Below are experts of layer 3 (counted from 0) of a mixture-of-experts language model. Rows are named router (the router's row for the expert), gate (a neuron's input weights, with its number), up (a neuron's input weights, with its number), down (a neuron's output weights, with its number) and show model dimensions 256-319. Each number is 128 + 24 x the weight over its row's rms, rounded and kept within 0 to 255.
After each expert's rows: "comes after" lists some tokens at least twice as common just before its tokens as in all text; "comes before" lists some tokens at least twice as common just after its tokens as in all text. This comes from a sample of Wikipedia text that the model never trained on. Tokens count by the router's weight.

# expert 17
router [119 138 105 130 116 163 154 143 185 100 150 103 124 134 131 129  95  98 127 107 124  81 135 152 161 114  79 114 126 129 129 135 137  98 100 165 104 112 124 119 147 128 131 108 140 162 148  87 118 120 143 112 176 111 157 116 117 152 164 128 131 133 115 149]
gate0 [111  80 123 139 127 136 132 154 136 173 117 125 103 138 115 150 115 108 155 141 121  90 114 126 152 145 105 141 101 165 116 178 142 126 101 119 134 137 170  99 122 151 141 127 129 157 187 119  93 121 103 101 136 109 168 142 124 131 142  72 135 121 132 132]
up0 [ 80  99 141  85 156 157 152 130 155 124 117 157 123 106 160 135 100 130 155 118 129 101 115 162 152 131 145 130 117 152 106 116 120 104 105 124 146 107 149  99 123 105 143 106 140 157 147  91 127 129 137  86 107 137 132 137 143 142 118 109 136  94 148 145]
down0 [166 135 127 136  94  98 137 176 163 106 169 121 125 101 122  95 152 125 133 133 126 109  89 152 137 149 138 112  92 163 169 176 159 129 140  99 163 125 109 171 132 112 106 119 137 125 161 127 120 108 153 140 179 141 105 120 127 108 118 132 118 179 152 113]
gate1 [121  81 159  99  90 111 111 167  82 123 165 129 132 106  67 141 136 182 147 140  95 156 126  98 123 108 108 119 150  97 110 116 135 119  97 113  97  93 173 160 154  98 153 136 127 126 138  93 114 122 106 129 132 131 159 112 154 120  71 104 154  75 106 142]
up1 [138  80 163 108  82 126 132 142 138 130 122 142  84 100  76 141 142 152 134 132  85 123 109 124 127 122 131 121 146 123  76 145 141  90  73 145  94 103 179 151 109  81 138 139 129 111 116 120 145 121  88 127  82  79 162 125 129 119 106 118 100 117  90 114]
down1 [134 132 120  80 138 130 154 204 123 101 147 147 137 118 142 116 156 111 117 153 111 151  99 103 161  99 146 127 109 147 106 125 109 162 176 111 142 109 148  92 109 137 195 136 120 146 126 158  82 118 111 122 156 151  90 100 114  92 136 122 100 113 175 123]
comes after: "| ", "- ", "the ", "\n\n", "\n", "and "
comes before: "of ", ": ", "in ", "==", "|", "by "

# expert 50
router [160 133 104  71 145 142 111 135 148 146 136 117 115 156 116 154 139  97 134 131 125 146 139 129 116 147  89 105 129 129 109 108 127 176 113 149 139 134 112 114 142 135 166 109 119 107 131 125 130 129 151 122 164  89 151 122  81 138 139  95  97 157 123 111]
gate0 [120 115 179 140 145 115 168 132 165 127 129 140 173 117  93 119 104 111  52 119 146  71 121 145 124 106 119 128 152 102 116 179 113 107 135 167 117 142 110 170 149 120 142  97 139 126 101 129 146 142 122 143 105 135 121 103 135 116 151 165 130 117 141 142]
up0 [121 117 152 143 158 134 168 134 169 126 134 164 146 114 121 136 100  83  79 119 137  91 119 133 132 136  97 139 146 109 147 182 108 117 169 148  97 188 103 186 162 128 140 108 165 114 111 113 128 145 129 161 153 119 129  88 121 133 151 142 128 106 100 126]
down0 [ 87 128 108 173 101  93 113 119 139 145 154 110 129 167 105 101 152 109 132  99 138 130 140 128 133 103 169 107 124 143  88 123 135  94 117 117 168 134  86 112 134 123 129 152 112 128 126 133 111 137 111 117 121 126 134 129 109 112 139 163  79 142 161 148]
gate1 [125 143 139 146 161 104 106  97 120 125 105 158 114 128 108 134 122 147  94 110 101 134 185 130 107  89  88 151 139 134 181 151  95 164 139 173 108 122 128 131 104 130 132  63  90 142 142 125 117 122 119  87 120 100 140 123  96 125 110 128 118 159 153 136]
up1 [118 125 105 157 153 100 130 103 103 142 120 138 106 136 112 126 127 144 113 111 114 147 149  97 112  79 129 150 134 122 161 141  85 147 134 171 152 122 151 133 105 130 132  92  80 139 160 113 100 144  97  72 144 144 161 131 129 116 145 111 129 163 145 129]
down1 [111 164 110 118 132  72 150 156 122 114  94 117 112 126 156 105 122 166 151 152 137 145 166 140 117  68 165 107 116 138 103 132 140 155 143  98  92 162 124 125 162 136 129 146 128 101 136 171 141 141 138  93 130  98 148 101 150 158 156 144 111 111 153 147]
comes after: "| ", "–", ".", ":", "201", "200"
comes before: "| ", "|", "(", "– ", "years ", "round "

# expert 45
router [132 133 113 120 127 135 152 120 164  94  90 140 109 133 175 151 127 110 131  97 157  91 122 124 108 127 136 137 127 120 136 163 121 153 122 139 148  85 136 170 138 122 113 118 124 153 139 152 144 118 154 171 139 122 105 119 164 136 153 137 127 149  98 105]
gate0 [112 120  95 117 182 195 143  91 116 161  97 120 100 144 154 179 118  93 154  89 130 154 124 134 154  80 122 132 114 130 133 114  68 166 141 108 103  99 132 131 121 168 132 150 131 130 156 103 126  78 143 100 105  98 119 129 126 110 152 114 109 126 111 104]
up0 [122 133  50  70 148 178 168 119 163  80 135 130 116 155 154 134 138 111 170  94 110 134 171 114 133 149 114 148 141  88 140 144 104 117  99 155 124 119 127 132 108 127 133 132 106 122 136 122  91 113 192 104 130 118 119  98 175 110 184 130 135 116 128  93]
down0 [115 132 154 191 163 116 142 108 125 135 150  86  94 112  95 151 125 104 152 106 136 180 126 126 112 142 148  99 107 166  74  99 122 155 184  95 131 119 124 115  63 111 117 136  77 126 147 115  98 170 107 128 127 131 124 119 101 130 125 124 113 145 147 138]
gate1 [122 157 146 119 136 129 143 112 109 110 109 128 154 137 178 145  92 137 112 103 160 143 123 103 102  92 126 103  96 158 169 107  87 151 127 117 115 149 175 107 177 130 147 167 146 132 148 131 133 151 153 113 154 146 136 157 155 139 133 137 163  99 109 154]
up1 [141 132 127  80 147 143 134 106 114 101 132 121 178 130 119 133 129 128 121 103 154 141 139  78 110  90 120 105 123 154 159 147  86 135  89 100  95 147 183 135 181 133 143 145 132 135 155 152 136 152 150 146 162 126 101 176 162 128 131 128 122 106 111 130]
down1 [156 103 109 185 128  96 142 115 147  94  89  78 139 124 105  85 114 117  95 131 123  99 107 148 122 114 111 179 104 110 146 178 144 165 131 115 140 169  96  92 145 105 117 135 131 147  92 141  89 126 103 127 136 101 149 150 123  99 118 107 117 127 112 172]
comes after: "|", ".", ")", "==", "=", "==="
comes before: "- ", "| ", "==", "== ", "The ", "= "

# expert 5
router [162 104 140 111 161 157 129  98 106 140 169 114 104 134 137 134  96 104 125  86 118 122 138 148 184 148  99 159 104 149 135 162 151 140  99 141 169 110 127 148 108 131  87 159 119 153  98 104 148 157 122 127 141 124  99 140 161 142 119 144 120 116 117 158]
gate0 [116 115 142 148 125 141 141  98 139  99 126 117 110  98 131 150 110 109 106 131 114  91 142 134  63  99 102 121 147 121 163 191 146 129 142 103 134 146 121 107 122 113 137 159 133 145 111 109 158 165 113 117 137 141 156 145 110 129 146 102 127 124 162 138]
up0 [131 122 153 172 168 129 111  64 129 121  98  94  99 100 159 157 124 128 122 147 146 133 148 131  86 117 127 159 158 167 156 203 122 127 119 126 105 139 106  98  97  99 131 136 139 135  75 137 140 142 109 140 136 143 180 151 145 114 156 132 151 117 157 149]
down0 [131 113 128 110 194  96  88 136 106  93  64 117 110 113 131 124 150 129 120 121  96 144 108 109 137 155 121 123  95 166 134 145 127 127 137  81 173 110 114 134 101 184 108  71 141 144 130 100 150 122 125 133 149 140 130 158  82 161 117 121 113 122  89  91]
gate1 [184 168 161 153  94 142 100 133 130 147 124 147 118  94 169 111 112 164 127 122 161 113  92 129 143 149 126 159  73 138 135  99 153 164 104 129 126 117 111 142 111 165 156 142  99 107 147 125 147 125 133 111 149 126 107 115  85  95 146 109 135 115 132 143]
up1 [169 157 122 153  95 114  75 122 144 160 128 141 122  98 157  98  87 143 111 136 179 133 122 105 112 143 124 144  97 164 123 121 135 155 124 120 129 137 124 128 140 190 141 137  89 137 142 161 132 110 104 124 147  85 130 128  84 115 147 107 133 128 124 124]
down1 [157 117  96 161 107 112 117 128 146 146 148 140  94  94  95 162 109 144 114 152 160 125 161 149 137 140 110 145 144 110 119 129 150 108 111 136 121 106 115  67 109 158 174 151 147 152 134 118 117  97 128 118 148 122 144  67 120 150 174 130 118 119 146  74]
comes after: "\n", " ", ") ", "0 ", "1 ", "2 "
comes before: " ", "0 ", "1", "1 ", "— ", "0"

# expert 2
router [127 135 130 128 153 125 172 132 144 146 121 160 123 161 134 103 118 164 125 163 150 134 151  88 116  88 123 148 104 147 150 171 150 101 112 117 170 118 150 181 152 120 145 130 114 138 128 129 151 148 152 106 154  87 123 113 130 128 140 116 120 134  95 100]
gate0 [130 156 172 136 128  91 103 122 109 129  98 190 150 192 105  93 161 166 126 151 151 151 116 153 111 117 139  72 114 150  93 188 121 137 160  88 124 140 103 108 144 116 137 105 122 148 147 133 104 119 132 119 122 123 162 134 122 162 125 102 106 156  78  94]
up0 [124 142 145 109  98 116 110 112  88 122 124 145 148 167  88  97 136 137 116 127 109 109 129 136 122 136 149  83 127 143 106 174 107 159 131 114 149 159 114  78 135 116 121  73 132 138 130 133 126 100 114 106  88 105 173 117 105 153 129  92  80 152 137  86]
down0 [169 133 122 104 135 156 145 133 127 131 116 151  89 122 126 101 133 119 127  97 155 130 110 112 119 176 149 107  93 126 133  90 133 124 155 149 111 142 145 142 138 103 154 155 110 115 112 125 158 133 142 134 148 111  99 127 146 126 141 108 120 107 123 163]
gate1 [145 106 171 168 141 102  90 119 146 125 102 141  99 154  89 193 112 115 119 106 140  84 124 197 120 117 119 122 134 141 122 169 155 125 127 160 126  93 110 111 138 112 106 165 138  88 150 159 127 128  83 108 147 120  93 141 120 160 167  97  91 121 110 123]
up1 [155 105 181 164 111 133  96 138 112 144 137 104 118 163  95 167  95  97 128 126 133 102 126 170 107 110 145 157 148 136 123 163 158 116 120 128 148 121 138 104 144  99 118 161 133  90 121 151 138 106 108 147 139  99  90 110  97 156 141 108  86 105 114 115]
down1 [132 101 149 165 136 125 143 131 116 152 155 124  90 141  95 144  90 125 124 137 120 108 125 131 104 154 111 137 135 153 103 111 108 109 152 140 155 142 149 120 128 127  62 155 154 122 138  96 127 109 160 105 121  94 149 106 110  88 104 106 109 120 118 116]
comes after: "|", ")", "==", ".", "===", ". "
comes before: "- ", "| ", "The ", "In ", "===", "=== "

# expert 62
router [139 128 147 116  99 109 145 148 108 135 105 143 114 151 161 127 113 139 123 107 140 118 121  90  80  82 128 143 107 120 145 127 122  92 144 144 146 145 125 131 132 103 137 128 112 132 141 109 154 179 157 145 143  82 130 157 143 140 114  89 138  92 120 144]
gate7 [111 116 115  57 114 155  90  78  96  74 152 132 132 156 106 124 123 158  81 124 116 136 120 148 150 111 137 144  95 144 134 112 112 146 151 132 140 135 150 129 125 116  72 160 125 168 117 138 133 118 153 150 105 113  99 157 139 123 109 115 117 115 149 148]
up7 [100 133 156  98  91 140 102  87  72 140 153 114 139 140  93 131  78 103 101 115 121 120 115 123 138 131 110 149 121 140 122 153 140 115 120 154 164 122 147 138 159  81 133 123 111 177 120 110 138 173 106 173 126  93  75 144 104  81 121 111 119  91 139 132]
down7 [150 145 135  84 134 106 108 151 162 154 140 126  99 171 110 168 113 139 156 123 103 116 138 164 149 136 140 101 113 163  80 134 106 197 133 126 168 129 130 104 104 109 127 123 137 148 118 152 139 128 116 119 172 141 140 151  82 107 157 122 115 123 101  80]
gate8 [140 127 123 112 134  94  65 126  91 112 120 141 123  85 136 163 112 179 100 148 160 122 155 160  94  63 118 111 115 117 154 149 121 177 132 136 137 105 116 111 145 107 152 155 100 172  95 112 177 140 145 117 182 113 100 162 138  82 113 113 138 101 119 147]
up8 [143  92 107 146 122 114  91 116 128 136 136 157 111 112 139 137  90 132 146 107 114 145 151 125  90 111 169 137 100 141 178 168 144 133 123 117 110 147  71  90 152 119 139 169 146 165  91 125 108 149 138 148 155 136 130 159 173  90 107 113 121 143 138 136]
down8 [123  83 162 135 125 140 123 143  74  74 156 168  92  90 149 166 127 151 151 120 128 150 144 118 114 142 129 146 139 113 169 136 130  92 104 100 138 154 105 132 149 139 160 122 110 111 125 123 164 131 134 177 110 142  89  98 111 112 171 138 157 110  96 158]
comes after: "- ", "the ", "a ", "was ", "to ", "be "
comes before: ": ", "in ", "to ", "of ", "for ", "by "

# expert 21
router [155 129 160 151 124 116 119 134 133 185 142 120 113 118 134 124 155  99 130 115 125 124 106 132 106 115 130 128  67 167 104 157 161 181 145  99 142 142 113 114 112  90 110 159  93 149 130 107 133 154 147 142 167 116 114 105 137 128 147 157  68 139 102 165]
gate0 [124 155  99 118 136 117 170  65 114  79 142 119 127 105 147 125 152 154 119 139 113 114 176 112 148 131 123 116 116 160 130 112 112 154 145 153 131 139 130 125 119 145 112 113 120 115  99 133 130 167 133 123  93 115 143 153 141 108 118 112 130 139 134 161]
up0 [138 187 101 126 124 100 134  69 140 101 167 106 105  63 147 127 145 106 131 111 146  97 129 123 128 114 123 123 103 159 122  92 114 135 162 175 121 142 137 105 108 149 107 115 123 120 100 148 120 157 117 146 132 112 165 155 131 113 130 115 136 148 122 129]
down0 [131 115 118 119 174 114 129 152 153 145 144 121  86 127 136 145 137 184 134 109 117 138 140 107 125 115 127 149 170 132 141 100 125 129 158 142 115 110 130 184  72 157 112 192 137 159 113 132  73 146 137 105 146 102 126 132 141 140 106 125 103  96 101 159]
gate1 [142 128 105 151 132  81 149 131 107 153 141 132 136 168 113 128 134 119 147  91 126 115 150  95  83  92 132 152 117 135  77 165 114 143 120 134 125 157 107 110 128  86 133 100 189 111 114 113 106 164 167 167 127  83 121 176 161 125 127 146 118 164  98 131]
up1 [133 139 136  98 134  77 142 104 105 133 112 142 141 142 150 126 146  97 115 125 100 128 133 106 132  71 129 129 125 123 116 128 117 121 123 116 159 149 107 149 130  78 126 133 142 122 130  99 130 167 163 165 140 103 119 160 141 112 135 117 114 151  99 140]
down1 [123 120 134 132 134 148 100 133 132 143 172  98 136 149 183 142 137 125 125 121 110 109 159 171 123 141 171 157 147 145 124 136 158 119  58 142 140 129  98 125 134  84 112 136 140 115 107  97 130 125 133 150 139 100 141 124 135 132 199 160 111 149 121 137]
comes after: "| ", "–", ".", "200", ",", ":"
comes before: "| ", "|", "to ", "(", "years ", "km "

# expert 37
router [184 109 120 124 105 146 145 153 196 127  85 149 115 135 178 155 137 135 129 117 138 133 129 124 131 155 108 137 114  87 124 164 143 160 124 148 128  87 126 170 151 110 112 124 110 178 171 136 108 170 164 146 123 163 107 110 121 150 142 137 147 118  93 148]
gate0 [140 111 107 115 116 186  94 114 101 131 159 172 121 126 139 152 105 137 153 156 162 134 142 137 153 175 126 102 135  91 143 128 122 135 116 155 116 120 149 150 118  69 122 115  92 121 125 123  95 129  95 107 132 130 139 115 154 164  93 153 146  82 148 111]
up0 [135 135 119  83 139 153  79 131 155 122 141 193 131 115 181 129 143 140 130 155 137 142 127 147 147 152 143  85 101  75 163 101 115 124 135 111 118 115 176 145 114  87 123  91 110  99 143 114 129 121 102  95 124  97 113  93 190 180 109 139 123  88 141 124]
down0 [168 173 157 155 128  94 142 111 142  71 135 132 163 155 158  84 135 109 136 122 109 109 147 151 167 133 120 135 118 171  80 116 116 134 165 154 111 150 149 118 122  81 133  98  89 161 105  97 137  98 162 101 116 119 148 146 127 129 152 111 174 161 148 148]
gate1 [137 124 132 133 161  85  71 175 119 136 113 153  98 108 163 165 144 130 118 114 143 144 131 122  98 111 114 133 138 134  90 148 165 170 126 138 145 145 152 126 113 107 142 131 110 129 166 118 140 103 127  87 126 153 143 187 114 173 164 149 143 120 133 114]
up1 [151 136 140 112 129  81  68 168 117  91 125 120  66  88 135 118 121 109 100  88 153 109 146 131 105 107 136  98 136 123  91 139 167 186 156 137 150 146 146 129 146  95 120 142  97 112 159 143 128 100 131  99 119 136 139 153 118 151 150 150 149 109 125 113]
down1 [146 133 129 102 145 169 146 154 168 150 135 114 147 107 108 129 105 129 180 140  87 143 108 139 107 142 141 138  99 129 122 117 123 134 138 116 156  96 116 107 159 161 139 112 124 141 147 140 141 121 156 123 146 137 110 114  84 100 179 145 147 148  91 120]
comes after: "|", ")", " ", "==", "===", "such "
comes before: "- ", "\n", "| ", "|", "a ", "well "

# expert 43
router [143 131 185 131 114 138 125 121 147 140 121 136  88 111 166 112 164 146 131 136 146  78 142 140 144 116 111  93  87 114 172 122 127 129  99 131 124 129 156 113 135  92  89 133 126 136 152  82 172 142 127 126 155  78 128 115 159 149 135 126 124 142 110 148]
gate0 [109 131  94 127 126 128 114 135 142 107 170 134 108 130  94 162 120 109 112 101 158 129 149 152 124 121  98  76 116 147 143 128  95 140 143 145 161 131 129 126 126  95 118  96 128 134 108 163 124 140 118  86 114 106 151 151 152 112 133 145 111 134 111  91]
up0 [147 110  84 129 116 129 120 121 125 111 136 120 121 153 123 123 113 140 151  81 133 152 137 144 110 107 105  90 110 141 122 118  92 110 184 106 138 119 128 163 102 123 116 117 114 158 151 126 105 107 109  93 109 103 172 134 140  95  98 128 114 154  88  74]
down0 [133 137  51 111 110 162 110 134 130 113 127 135 118 113 101 146 148 169 119 144 189 143 101 134 117 141 124 165 124 126 112 138 140 130 174 115 106 137 124 129 111 127  98 180  83 126 145 165 116 183  98 127 107 121 111 150 152 110 106  90  66 145 162 105]
gate1 [144 148 146 122 141 143 121 159 104 154 165 110 112 136 136 154 162  97 146 153 122 102 122 123 138 119 140 104 125 148 142 145 123 133 128 137 148 147  83 139 131 134 107 134 122 134 141 124 139 108 129 146 122 131  95 142 132 141 136 188 118 114 105 133]
up1 [134 154 115 120 130 147 114 143 142 158 142 167 124 145 122 157  96 135 120 133 144  80 111 141 147 127 141  97 111 114 136  94 137  76 106 148 154 135  68 112 142 103 109 159 106 118 160 137 144 136 135 164 152 144  85 138 147 125 103 142 133 131  91 115]
down1 [135 156 138 133 109 149  70 109 111 140 160 100 137 131 155 122 127  94 136 176 134 156 124 133 147 118 107 102 169 125 118 120 118 123  79 137  93 139 115 126 134 161 102 101 125 118 102 190 167 126 152 143 128 129 155 120 149 168 119 114 139 160 139 112]
comes after: "'", "was ", "to ", "\n\n", "he ", "and "
comes before: "to ", "a ", "by ", "in ", "on ", "from "

# expert 27
router [153 127 134 112 141  97 138  99 118 142 129 157 151 113 126 177 158 101 109  97 131 125 141 156 102 129  89 108 105 158 138 157 166 130 123 137 130 120 119 163 197  96 120 129  91 135 114  72  98 119 137 108 146 124 103 100 174 138 109 110 133 108 122 146]
gate0 [171 117 104 145 139 118 123 134 170 125 111 139 148 128 126 113  61 144 126 146 139 102 103 131 140 143 148 124 130 155 165 146 113  92 187 138 119 146  74  82 116 137 135  65 128 145 108 140 122 121 115 118 137  85 150  80 141 113 126 120 115 121 140 123]
up0 [158 128 101 162 135 132 115 135 164 153 135 147 176  98 113  73  92 128 132 149 140  74 109 105 127 134 129 146 142 148 158 127 120 117 153 131 144 155  84  94 130 126 155 114 145 151  83 114 127 128 113 130 128 102 150  89 146 104 129 118 145 147 160 126]
down0 [116 149 168 126 137  79  90 112 137 177 160 117 158 116 125 147 109 124 114 124 154 129  97 112 165 114 154  90 130 105 116 161 143 141 119 108 165 130 143 150 131 138 136 161 121 130  94 130 142 117 163  75 111  61 135 155 120  96 120 132 124 127 159 113]
gate1 [184 144 117 151 115 151 122 135 127 147 144 127 146 122 123 141 101 145 132 109 124 168  93 144 133 159 130 133 119 114 155 156 124 108 144 115  97 153 130  91 147 169 107  97 107 140 113 110 138 162 119 106 151 113  96 117 166 151 135 100  96 134 145 144]
up1 [157 146 107 126 172 165 153 154  77 140  83 108 148 133 118 148 157 130 131 130 115 129 120 133 138 153 106 147 158 104 140 179 125  94 128 129  88 131 133 106 121 142 154 137 149 145 126 108 120 157  96 117 174 109  79 122 170 133 136 126 105 155 158 144]
down1 [159 133 135 167 159 159 127 154 106 154 125 130 138 177 137 133 148 186 120 120 125 152 164 124 106 121 192 127 128  81 147 157 109 150 131 159 122  93 127 151 156 151 120 113 123 117 139 125 162 125 109 153 148 160 127 157 122 141 108 107 134 116 100 120]
comes after: "\n", "- ", "(", "; ", ": ", "\n  "
comes before: ".", "–", ",", ":", ": ", "th "

# expert 24
router [127 152 140 137 145 157 159 119 176 157 118 172 101 177 147 130 117 159  86 122 103 105 132 145  90 112  95  98 115 116 159 142 105 131 118 153 177 146 144 103 109  78 145 126 117 162 122  81 150 152 121 127 175 134 118 125 144 122 191 175 130 117 130 158]
gate7 [131  92  88 127 147 136 110 119  97 111 153 160 101 121 135 121 184 126 108 133 116 130 159  88 116 137 121 143 106 117 129 166 134 127 107 178 119 115 136 118 128 144 122 105  80 129 147  62 168 111 128 125 125 115 105 122 152 109 123 115 127 143 108 153]
up7 [111 126 103 144 184 118 154 131 117 125 151 147  92  95 136 164 157 137 114 137 180 109 181  93 106 110 121 150  97 107 156 154 103 119 126 176  98 146  97 137 114 146 101 148  94 126 138 122 159 143  96 184 105 131 129 116 163 143 144 138 124 130 143 160]
down7 [137 133 119 126 130 141 111 127 124  82 135  79  98 149 146 127 159 139 138  91 120 138 115 165  71 125 161 163 112 133 106 159  70 144 109 127 130 159 203 111 100 125 154 188 153 122  99 168 163 104 116 120 104 132  58 114  92  92  92 127 168  95 163 147]
gate8 [194 152 172 124 165 166 169  80 132 126 102 143 130 151 149 160 127 158  95 108 101 131 108  73 132 111 104 133 137 126 120 136 133 147 179 105 118 126 129 108 146 123 110 105 106 125 121 128 112 153 149 143 139 104 117 166 102 149 151 148 132 116 135  93]
up8 [162 149 175  98 149 155 148  97 129 137 105 144 125 117 177 135 121 132 131  94  88 143 119  83 159 151 108 122 129 107 117 133 133 139 182 114 145 134 107 129 132  99 112 132 123 134 129 157 114 130 147 137 134 126 113 149  95 164 122 155 158 126 128 125]
down8 [162  99 125 131 122 112 111 147 110  76 159 126 136 127 130 120 148 149 140 125 125 121 131 123 102  95 121 118 135  96 134 126  90 113  83 124  94 125 163  98  78  97 132 138 124 108  70 130  98  89 187 143 124  94 109 129 113 111 120 130 166 120 151 111]
comes after: "| ", "- ", "He ", "was ", "he ", "It "
comes before: ": ", "| ", "|", "\n", "in ", "a "

# expert 61
router [157  62 126 121 109 129 156 143 121 185 133 169 181 112 139 139 155 114 132  96 117 129 144 120  99 132 120 142 125 157 140 145 144 109 124 162 157  64 120 222 134 103 154 110  95 155 100 101 151 150 168 134 106 139 107 110 101 141 137 119 100 128 105 164]
gate11 [110  92  89 132 118 137 133 133 116 127 135 166 126 142 131 152 130 151 142 107 112 144 108  87 148 111 100 131 133  99  67 121 116 152 133 117 138 166 139 109 122 109 139 154 110 116 144 141 155 152 153 130 179 120 142  93 147 114 125 120 133 147 120 142]
up11 [126  95  89 114 136 145 101 145 127 160 175 132 139 138 108 159 148 140 108 135 129 133 113 104 148 132 149 138 150 134  95  93 127 151 130 143 130 155 135 102 154 107 144 128 141 113 139 122 148 175 149 144 185 157 133  61 152  99 127 157 131 139  98 144]
down11 [ 85 122 115 138 125  69 136  98  88 127 138 129  73 155  82 129 111 120 107 153 124 140 151 163 156  96 109 129 110 139 108 132 135 149 160  87  97 145 121 120 159 131 101 180 100 125 144 145 125 163 137 145 141 107 112 110 123 138 135 155  96 143 173  73]
gate12 [105 162 127 131  86 104 154  87 113 174  99 119 166 133 159 133 133  97 141 133 147 128 145 107 129 100  89 123 133 135  91 133 111 100 151 157 103 114 125 154 180 104 120 109 125 127 148 109 138 147 168 132 144 153 123 142 126 157 140 135 108 115 147 127]
up12 [129 157 147 117  76 132 158 103 130 152  95 131 158 144 167 146 111 113 107 163 141 114 126 121 119 109  98 146 129 130 130 139 112 125 155 152 115 102 127 141 168 110 145  94 121 138 151 113 154 145 174 106 151 175 121 124 150 189 131 150 100  85 117 110]
down12 [130 146 153 143 131 180  96 105  91 124 152 120 140  75  94 106 118 113 100 130  75 136 108 123 143  93 108 145 171  87 113 151 147 155 137 147 114 147 123 103 125 130  85 126 100  89 118 148 140 137  54  91 117 114 131 132 109 165 125  75 113 117 162 132]
comes after: "| ", "201", "200", "202", "; ", "."
comes before: "–", ".", ", ", "; ", ",", ") "

# expert 6
router [148  74 121 126 113 119 158 141 166 137 114 150 102 158 158  98 154  96 125  91 125  93 137 144 130 142 100 133  97 146 128 137 109  87 128 136 126 160 109 170 152  98 133 151 100 153 145 138 169 143 143 112 136 124 181 114 139 105 177 108 138 133  91 178]
gate0 [125 103 118 144 154 100 113 175 131 141  95 160 112 132 130 127 159 122 121  99 110  76 111 150 162 135 128 153 118 109 115 127 157 116 143 127  86 124 117 110 106  95 136 152 109 141  93 134 128 151  93 110 126 127 110 119 177  76 138 120 105  94 136 138]
up0 [145  88 138 151 161 152 127 169 146 139 117 129 107 123 109 105 126 107 119 106 110  73 135 178 162 135 126 159 103 103 125 114 150 101 148 128 115 148 114 142 161 128 134 138 105 141  97 151 117 139 122 106 127 145  95 105 172  86 139 104 120 109 129 139]
down0 [134 123 134  91 147 150 117 110 144 126  95  89 148 132 143 121 127  75  94 142 162 112 130 113 169 110 137 139 148 102 117  86 133 154 146 124 110 139  91 128  92 117 130 155 145 144  95 118 146 131 127 125 122 152 127  74 169 121 136  94 142 141 136 130]
gate1 [106 134 109 130 147 105 151 102  99  75 165 145 125 148 158 131  91 115 115 158 115 122  98  78 128 127 112 136 158  99 150 147 126 103 112 156  91 158  89 158 147  75 107 100 136 132 127 140 118 116 162 109 138 109 162 126 121 100 122 137  98 126 100 149]
up1 [123 121 128 163  96 112 127  55 102  99 150 148  99 127 153 128 113 122 136 131 125 125  80 104 118  80 105 160 157 174  72 111 140 101 119  97  97 123 106 146 166  90 130 100 126 147 163 141 106 137 129 106 133 112 178 131 107 109 159 167 119 128 113 128]
down1 [134 142 128 128 128 113 131 103  93 119 118 149 113  81  93 136 152 126 152 113 168 140  86 127 146 123 113 139 127 155  69 136 159 133 157  93 129 114  98 135 106 138 130 126 160 130 125 146 138 118 149 111 124 102 137 124 181 138  96 143 116 143 143 149]
comes after: "the ", "- ", ". ", "(", "\n\n", "a "
comes before: ": ", ", ", ". ", "-", "- ", "."

# expert 22
router [149 126 135 132 131 105 114 141 131 140 131 110 159 125 144 139 158 132 135 136 112 128  90 132 133 127  84 102 119 133 108 127 133 117 126 149 169 108 112 185 147 127 120 136 160 156 114  56 165 145 150 101 118 127 142 146 128 133 129  99 117 140 100 149]
gate11 [113 139 118 138 141 152 151 150 126 129 125 127 107 104 146 148 159 137 170 116 133 120 124  80 132 162  90 158 118 146 100 159 127 108  88 131 139 102 123 105 127 129 140 141 139 144 125 108 122 183 149 119 137 132 126 122 105 106 166 118 123 118 148 119]
up11 [143 174 128 154 152 120 112 150 119 133 113 108 116 123 144 149 115 133  91 133 120 149 129 106 122 118  60 153 116 146 142 123 113 123 153 126 139 123 126  99 104 125 114 112 145 187 133 128 182 147 120 112 122 131 137 105 136 122 125 138 159 136 174 138]
down11 [131 131 116 130 144 144 125 121 131 117 183 113 136 147 128 138 152 143 132 122 133 131  84 132 158 134 118  92 108 115  86 128 110 134 166 122 115 138  96 131 166 140 150 108 136  38  93 140 128 113 143  98 121 115 103 167 114 158 151 124 123 154 113 120]
gate12 [118 127 114 143  98 169 164 107 130 159 101 150 141 122 107 107 126 105 123 139 153 124 163 120 125  95 110 138  97 103 143 166 141 137 124 114 169 149 164 119 156  99 154  99 102 131 155 147 127 137 179 148 142 148 118  99 106 101 159 120 154 152 167 126]
up12 [ 93 131  95 106 130 115 147 139 147 157 103 161 108 131 119 129 134 103 130 149 145  84 120 130 134 110  89 101  96 116 184 179 162 109 138 101 164 123 130  85 144 113 171 123 130 119 135 140 107 155 174 166 150 133 119  97 104  97 143  81 165 143 129 131]
down12 [156 128 105 138  93 155 153 135 127 138 107 131 131 117 123 139 137 101 151 113 101 113 118 103 105 150 111 105 101 148  91 101 143 113 129 125 161 121 156  74 100 107  92  96 132 129 108 134 133 144 137 113 129 117 125 120 141 113 122 143 149 107 146  78]
comes after: "| ", ".", "201", "200", "–", "202"
comes before: ".", "–", ", ", "% ", "; ", ") "